Experts of a small language model: 128 experts in each of 11 layers.
Below are experts of layer 5 (counted from 0) of a mixture-of-experts language model. Rows are named router (the router's row for the expert), down (a neuron's output weights, with its number) and show model dimensions 0-159. Each number is 128 + 32 x the weight over its row's rms, rounded and kept within 0 to 255.
Before each expert's rows: a language model's description of what the expert responds to. This comes from a sample of Wikipedia text that the model never trained on.

# expert 56
Acronym capital pieces. Capital letters and letter pairs inside acronyms and codes, such as I in NCAA Division I, (IR)A, (ITAR-)TA(SS), CA.
router [156  71 186 132 142 148 107 138 129 120 146 105 159 116 129 165 137 112 104  94 158 131 139 170  87 148 133 116 106 172 133 147  70 119 132  89  63  84 171  86 143 155 118 136 121 203  75 125  63 106 128  94 120 152 151 139 141 153 149 142 101 154 141 164 149  90 100 110 120 135 130  97 163  93 141 171 102 109  97 104 181  87 132 149 143  90 126  74  85  95 146 166 154 168 194 120 137 140 112 110 148  72 209 152 135  56 157 170 136 109 170 177 157 121 110 125  94 129 144 170 146  92 143 144 125 202  80 150 104 146 128 126 142 103 153  91 130 137  90 157  85 157 159  97 158 154 126 116 199  73  90  54  93 128 124  92  81 118 152 181]
down0 [103 121 146 179 174 104 159 121 205 118 165 132 163 159 108 212 141 180 177  83 174 140 164 116 159 127 116 121 185 148 126  43 237 131 125 148 140 125 139  79 121 138 209 152 144 131 148 111 128  85 101 113 133 130 110 147 108 120  88 175 175 115 155 141 115 159 160  90 144 112 116  90 114 125  80 130 155  95 127  97 122 128  99 152  66 124 142 143 117 111 147  75 132 127 123 105 164  96 151 103 113 184  92  96 172 157  79 140  79 152 130 100 158  91 139 134 163 132  75 130 140  93  93 154 111 124 174 158 129 115  87 128 130 119 138 122  73 125 144 141  59 122 128  98 188  92 147 115 155 115 124  69  95 109 107 165 138  82 166  86]

# expert 3
Numeric separators in tables. Colons, pipes, slashes and decimal points between numbers in tables and lists, such as track times 2:14, race times 1:58.36, and goals 9 / (0).
router [136 137 123 148 163 173 145 170 135 151  78 131 105 112 101 114 194  60  83 119 134 191 180  62 160 130  93 110  93 175 136 152 149 114 100 133 148  73 175 171 117  87 147 152 119  96 147 125 163 134 125 170 154 136  74 171 108  62 149 140 186 143 131 158 116 141 191 136  74 105 141 140 156  76  78 115 149 130 161 161 151 105 158 145 146 127 112 158 161 106  83 132 143  73 134 147  66 169  86 124  81  71  75 105 105 101 122 109  73 152 134 130 158  92 151 110 173 154  86 127 164 161 121 149 156 119 126 147 134 132  77 113 139  90 124 158 106 161  92 154 134  91  78 143 149  62 157  51 149 122 140 181  92 103 115 115 140 131 137  90]
down1 [ 99 145 129 104 138 179 118 110 162 126 136 157 107  89 124 100 163 133 138 122 135 137 160 118 151 121 135 129 145 144 178 140  88 106 151 113 127 158 116 169 136  65 111 148 164 150 120  80 147 117 113 133 107 116 138 108 134 164 223 128 126  78 130  73 132 156  93 132 120 110  88 167  58  97 154 150 109  95  76 110 151 195  50 173 117  96 159 118 154 125 127  89  78 165 132 140 144 171 128 175 177 152 107 171 167 136 174 179 152  89  92 108 173 126 202 109 166  66 124 104 167 141  91 185 146 130  87 148 149  92 106  76  92  66 145 174 146 117  59 157 108 135 107 112 118 166 135 152 142 115 167  52  94 151 142 113 105 170 133  93]

# expert 61
Digits in tables, lists. Digits in table cells, list numbers and years in filmographies or results tables, e.g. 1989, 2017, episode numbers like 780.
router [145  71 105 144 177 120 131 102 100 204 119 117 169 150 114 175  88 156  73 152 176 109 120 125 109  76  88 103 137 135 112 133 152  76 132 114  56  88 170 197 122 128 102 153  94 150 137  90 124  99 123 184 105 150 148  64 159  93 110 134 101 147 145 108 114 131 110 135 106 137 133 132 116 114 102  66 121 101  71 131 109 114 127 181 137 149 172 122 112 161 148 115 106 163  57 156 137 153 129 162 150 117 143 100 141  93 109 148 115 103 151  92  92 115 141 143 107 101 119  93 166 164  70 128  81 172 121  86 102 130  95 156 196 147  58 178  90 187 129 198 119 116 181 119 149  82 178 166 157 118 174 125 172 151 162 140 166 148 172 111]
down0 [130 117  92 120 122 148 126 125  56 132  53 183 135 137 122 190 139  86 132 102 130  59 133  85 115 173 129 154 114 173  73 124 115  96 170  85 165  86 190 146 158 120  67 130 113 139  77 142 119 196 153 118  75 104 162 148 162 142  62 121  99 117  67 135 184 190 148 162  75 207 104 143 170 115 130 121 118  97  97 154 158 119 178 115 125  66 143 159 169 104  96 126 175 157 121 122 135 189  55 181  91 116 123 140 122 112 178 158 113 143 154 130 137 157 134 156 126 128 134 112  92  98 147 106 157 128 144 139  96 177 136 162 138 158 104 148 133 152 129  86 143 156 141 194 141 163 102  97 107 141 101 139 152  94 137 135 128 176 118 127]

# expert 34
Pronunciation and foreign fragments. Pieces inside IPA pronunciations, non-Latin script bytes and odd fragments in brackets, such as /ˈkrɛ(s)ᵻdə/, (s) in Pickup(s), Thai letters.
router [103 123 125 141 152 123 142 104 171  87 138  85 112  92  97 171 151 165 150 118  96  88 123  71 162 106 119 118  97 133 163 109 170 114  77  76 121 153  80  37 117 107 149 134 109  72 177  99 126 133 106 155 167 157 132 164 107 190 123 100 124 109 104 129 117 112  94 137 116 155 126 114 184  79 135 101 135 151  83 130 111 175 196 154 170 134  98 100 145 100 133  94 142  88 101 129 144 158  76 167 181  81 160  86 112  65 137  68 172  94 175 154 158 125 148 102 148 135 173  88 153  89 130 202 179  86 128 168 143  94 163 154 127 153 152 128  95 184 158 183 123  98 152 106 166 132 119 111 102 101 131 166  94 152 160 146 141  98 102 183]
down0 [128 110 116 175 163 131 140 121 165 135  79 152 149 103 172 100  95 159 126 159 141 135 125 166 133  79 139 152  57 116 169 135 148 121 100  99 166 133 131  97 102 155  91 184 100 164 112 109 105 102 111 124 108 131 129  82 146 128 123 117 122 137 135  83 131 156 154 104  60 204 142 193 125 167 164 105 111 148 186  87 142 102  91 206 124  92 162 174 191 126 106 149  88 103 157 120 139 100 208 161 110 116 185  90 115 155  62 184 106 181 177 103 150 132 136 150  99 152 130 119 100 145 136 129 136 180 104  99 183  87 101 107 138  88 143 146 175 169  93 127 178 118  90  79 143 129 134 131 153 119  65 124  75 128 184 102 112  99 126  85]

# expert 24
Locative prepositions. Prepositions of place and time, mostly in, on, at, from, between, during, around, often after located, held, based.
router [183 165 141 101 132 168 134  77 157 136 118 141 112 103 117  85 110 155  82 114 131 116 161  77 167 104 151 145 128 127 145  97 113 130 140 175 156 121 188 168 111  94 122  98 162 144 159 157 142 139 113 113 172 122 136 145  98 109 209  80 181 148 145 131 156 134 136 131  99 143 184 118 178 151 143  76 149 116 112 131  83  77 148 162 132 146 142 160 123  91 107 146  92 120 110  66 111  65 175 130 104 174  89  68 134 174 162 183 117 101  56 115 178  99 110 153 152 173 105 155  85 184 141  94  87 112  83 147  94 165 118 133  95  93  98 128 106 101 118 112 152 159 123 133  97 101 100  65 112 188 119 109 193 117  81 148 177  98 194 108]
down0 [126  84  71 130 240 102 139  63 131 144  60 133 157 102 135 129 163 114 125 130 172  91  79  90 105 133 133 112 108 196 111 112 150  84 136 115 108 158 125 177 138 143 115 115  73 144 104 108 110 175  89 116 126 152 155  81 137 109 167 184 167 189 141 162  95 119 132 181 156 144  91 118 122 155 113 129 130 130 125 146 155 141 107 117 108 159 137  82 128 135  98  98 139 112 186 183 146  82 148 190 100 146 107 149  99 171 136 133 114 102 106  87 140 120 211 116 162 109 130 109  90  91 147 138 136 161 172 117 140 163  99 102  69 132 130 145 182 155 112 193 154 182 131  77 116 178 142 101 149 144 147 116 103 103 125 118  32 156 116 133]

# expert 31
Infobox colons and prepositions. Colons after field labels in infobox-style lists, plus prepositions like in, of, at in titles and awards, e.g. Branch/service:, Achievement in Mentoring.
router [157 172 138 117 115 172 135 150 137 143  84 173  88  92  95 117 103 121  66 146 121 109 169  84 173  82  81 102  86 151 141 169 177 104 121 128 128 115 146 107 113  82 142 144 187  64 171 101 140 147 110 126 147 121 138 166 117  81 183 133 165 155 127 117 100 144 137 118  96 164 151 123 171 122  86 120 154  83 175 139  93  64 133 141 133 143 140 171 158 146  68 129  91 146 188  26  96 140  97 118  70  85  76 100 108 129 159 133 121 130 136 105 168 128 134 132 155 173 118 179 120 129 108 123 145 125 117 153  89 102 167 178 122 124  85 155 175 134  97 140 148 163 110 147  65  88 143  30 151 194 111 136 134 124 149 135 155 113 182 141]
down0 [105 142 106 103 133 106 129  79 121 171  88  95 182 163 144  60 190 130 133 122 120 171 154 115  74 113 135 115 131 111  87 140 150 185 133 103 142 136 179 131 121  96 137 178 116  78 167 156 129 149 155 144 125 114  92 104 105 137 153 136 182 165 100 182 139  84 178 102 135 195  93 156  87 124  71 155 131  96 135  75 111 141 164 144 124 101  96 185 165  94 132 123 189 126 146 102 182 128 150 183  94 165 127 143 107 167  52 187 126 173 157 101 112 141 102 105 118 115 138 116  67 134 143 167 161  93 106 132  80  84 130 121  86 120 140  71 100 107 160 131 170 131 166 137 137 156 153  98 143 169 141 113 108 149  99 171 111  77  63  63]

# expert 15
Preposition "of". The word of, plus other prepositions like in, for, among, after nouns of title or part, such as District of Columbia, Duke of Norfolk, List of.
router [130 185 142  87 137 147 125 126 168  88  91 118 124  94  95  78 147 113  98  96  91 122 172  81 134 115 142 109 144 145 131 148 144 111 141 148 132 113 170  70 150  74 195 133 152  87 133 176  99 122 160 157 146 141 182 154 136  93 162 154 171 129 134 133 113 141  92 140  71  97 115 117  83 152  54  93 118  96 114 123  87  91 100 191 166 136 111 151 151 107 177 146  95 140 183  63  92 104 143 113  84 135  85 145 146 137 147 149 114  91  96 126 131 162 114 139 191 174 104 183 182 178 145  87  89  99 100 188 160 121 185 147 165 147  73 172 179 139 104 133 146 129  93 102  94 143 120  80 133 146 149  61 180  87  90 120 166 124 141 139]
down0 [142 140 147 141  89 185 139 140 125 165 104 112 115 193 148 136 117  95 136  68 154 111 179  80 167 138 113 129 164  70  75 188 111 167 126 116 181 123 101 113 152 180  99 158 106 130 134 113 110 129 109 161 135  79 144 137 151 197 174  79 129  75 112 134 104  86 102 181 132 107  36 109  98 119 144 156 115 165  59 171 139 101 149 105 128 106 103  65 115 102 154 160 144 103 132  73 121 136 110 134 124 144 140 135 131 136  98 104 150 160  48  95 126 148  71 114 105 168  80 152 140  75 100 137 149 110 147 129  87  93 130 115 195 122 143 137 132 123 119 158 169 125 156  87 143 155 164 167  81 151 154 188 116 165 173 192 122  81 151 122]

# expert 36
Year digits. Digits inside years, seasons and decades, especially the last digits of 200x or 18xx before a dash, as in 2004–05.
router [157 112 149  87 135 127 108  97 117 151 151 120 177 183 140 156 133  92  88 139 136 133 180 108  91 101  93 118 148  98 143 155 141 143 110 160  78  99 170 164 139 137 108 131 123 163  88 129  98 116 122 127 155 150 143 146 162 114 120 151 109 163 124 119  89 129  91 136  60 131 171 163 156  57 114  86 113 124 147  98 166 126 118 155 117 144 175 191 107 179 126 156 119 142 112 113 154 137  59 221 128  67 162 152 137 109 126 169  66 131 145  54  83 115 124 132 183  92  91 175 182 161  40  91  78 180  91 123 117 149 153 162 141 166 106 144 105 147 129 148 165 119 113  69  92 172 142 154 171 127 139 110 139  83 149 135 150 202 139  97]
down0 [ 96  98 200  49  92 152  50  96 107 112 118  98  57 117  99 113 111 129 126 116  49 107 124 120  90 150 149 133 138 118 123 108 103 120  84 116 104 118 102 192 109  87 140 179 128 131 154 134 145 118 112 116 140 145 185 114 187  97 131  91 140  74 108 148 185 149 126 183  81 135 111 148 125 139 170  85 152 172 120 175 149 136 100 159 130  99 127  84 116 179 119 126 152 123 123 130 150 108 163  92 119 101  69 154  71 110 128 154 154 110 137 149 105 164 135 104 152 111 169 177 185 166 137 160 198  76 144 134 148 181 204 135 163 103 165 138  75 126  79 172 140 134 148 146 150 118 177  81 114 162 144 166  96 171 130 111 116 108 135  97]

# expert 43
List-introducing punctuation. Colons, commas and semicolons that introduce lists or clauses, e.g. may refer to:, following divisions:, plus including.
router [134 124 131 199 137 150 101  91 117 134  92 162 121  94 141 137 149 110 111  99 152 155 169 149 146  99 109 148 202 121 113 104 162 120 107 152 145  77 197 164 110 134 124 160 135 139 157 130 110 165 117 114 130 115  80 150  81  73 139 113 184 176 161 169  95  94 185 132  70  63 103 109  93 146 180  76 125 136 118 104 163  92 124  94 129  72  79 180 145 156  79  98 111 119  92 162 168 152 156  89 115 139 120 105  87 136 136 145 130 189 121  57 152  34 152  87 105 192 145 113 101 175 154  89 135 100 142 157 123  90  71 133 163 143 123 177 102 152  82 164 132  88 127 133 122  92 153 125 125 108 147 190 131 127 111 152 178 126 133 105]
down13 [138 119 101 130 145 122 144 182 114 213 140 148 142 125 117 145 130 121 121 140  96 156 117  54 177 135 111 124 132 145 144 141 119 126 123 141 126 124 104 136 138 110 116 107 107  54 160 146 150 162 121 149  89 113  98 106  58  94 148 132 126 144 170 122  84 147 163 114  96 156 116  56 143 110  85 104 160  90  96 173 108 136 153  87  91  92 181 136 224 101  78 151 115 118 159  69 122 162 115 110 114 108  77 180 129 161  93 139 133 107 177 106 173 150 183 133 116 131 125 141  67  98 152 117  91 136  28  63  93 102  97 134 148 175 149 115 109 177 109 180 156 106 143 150 171 175 175 118 139 113 176 137 151 136 125 108 178 179 174 131]

# expert 33
Commas in dates, numbers. Commas, mostly after numbers in dates like November 16, 2010, in thousands like 20,000, after place names, and in lists.
router [ 85 105 159  84 113 190  94 113 157 102  92 150 154 136  80 103 137  90 145 107 139  97 160  77 105 179 102 137 168 133 136 174 162 133 101 137 161 119 126 182 116 100 172 132 122 105 131 176 150 190 106  96 162 141 123 125 128 154 156 176 169 137  90 188 106 127 111 159 100 123 143  88 165 108 144 145 128 146 174 102 139 133 110 186 146 200 115 162 109 179  94 107  71 101 120 146 110 151 104 136 106 102  77  95 107 143 171 116 139 185 119 120 144 115 140 182 174 149  63 185 114 175  87 168 173  81 137 161 170 138 108  78  79 119 117 162 121  89  72 117 120  73 110 116 140  97  86 136  93  99 146 126  83 103  69 158 199 124  95 123]
down0 [ 92 116 137 106 125 136  98 137 134 155 118 167 109 118 110 130 134 147 169 113 136  93 153 143 120  87 139 103 147 178 104  94 102  81  95 106  29 170 149 100 143 143 124 140  98 115 166  92 143 141  87 157 142 181 126 127 153 192 111 116 148 137 140 100 152 152 105 138  92 141 145 142 139 140  70 139 150 196  75 138 174  99 138  65 106 150 161 125 103 128 100  75  77 154 115  97 108 128 153 109 146 100 112 101 165 110 115 163 174 111 158  69 133 126 179 193 163 122  86  78  97  95 128 142  74 145 179 159  86 175 123 180 123 112 122 136 149 109 115  96 113 156 131  97 138 208 137 114  67 162 147 160 205 131 218  67 114 112  88 127]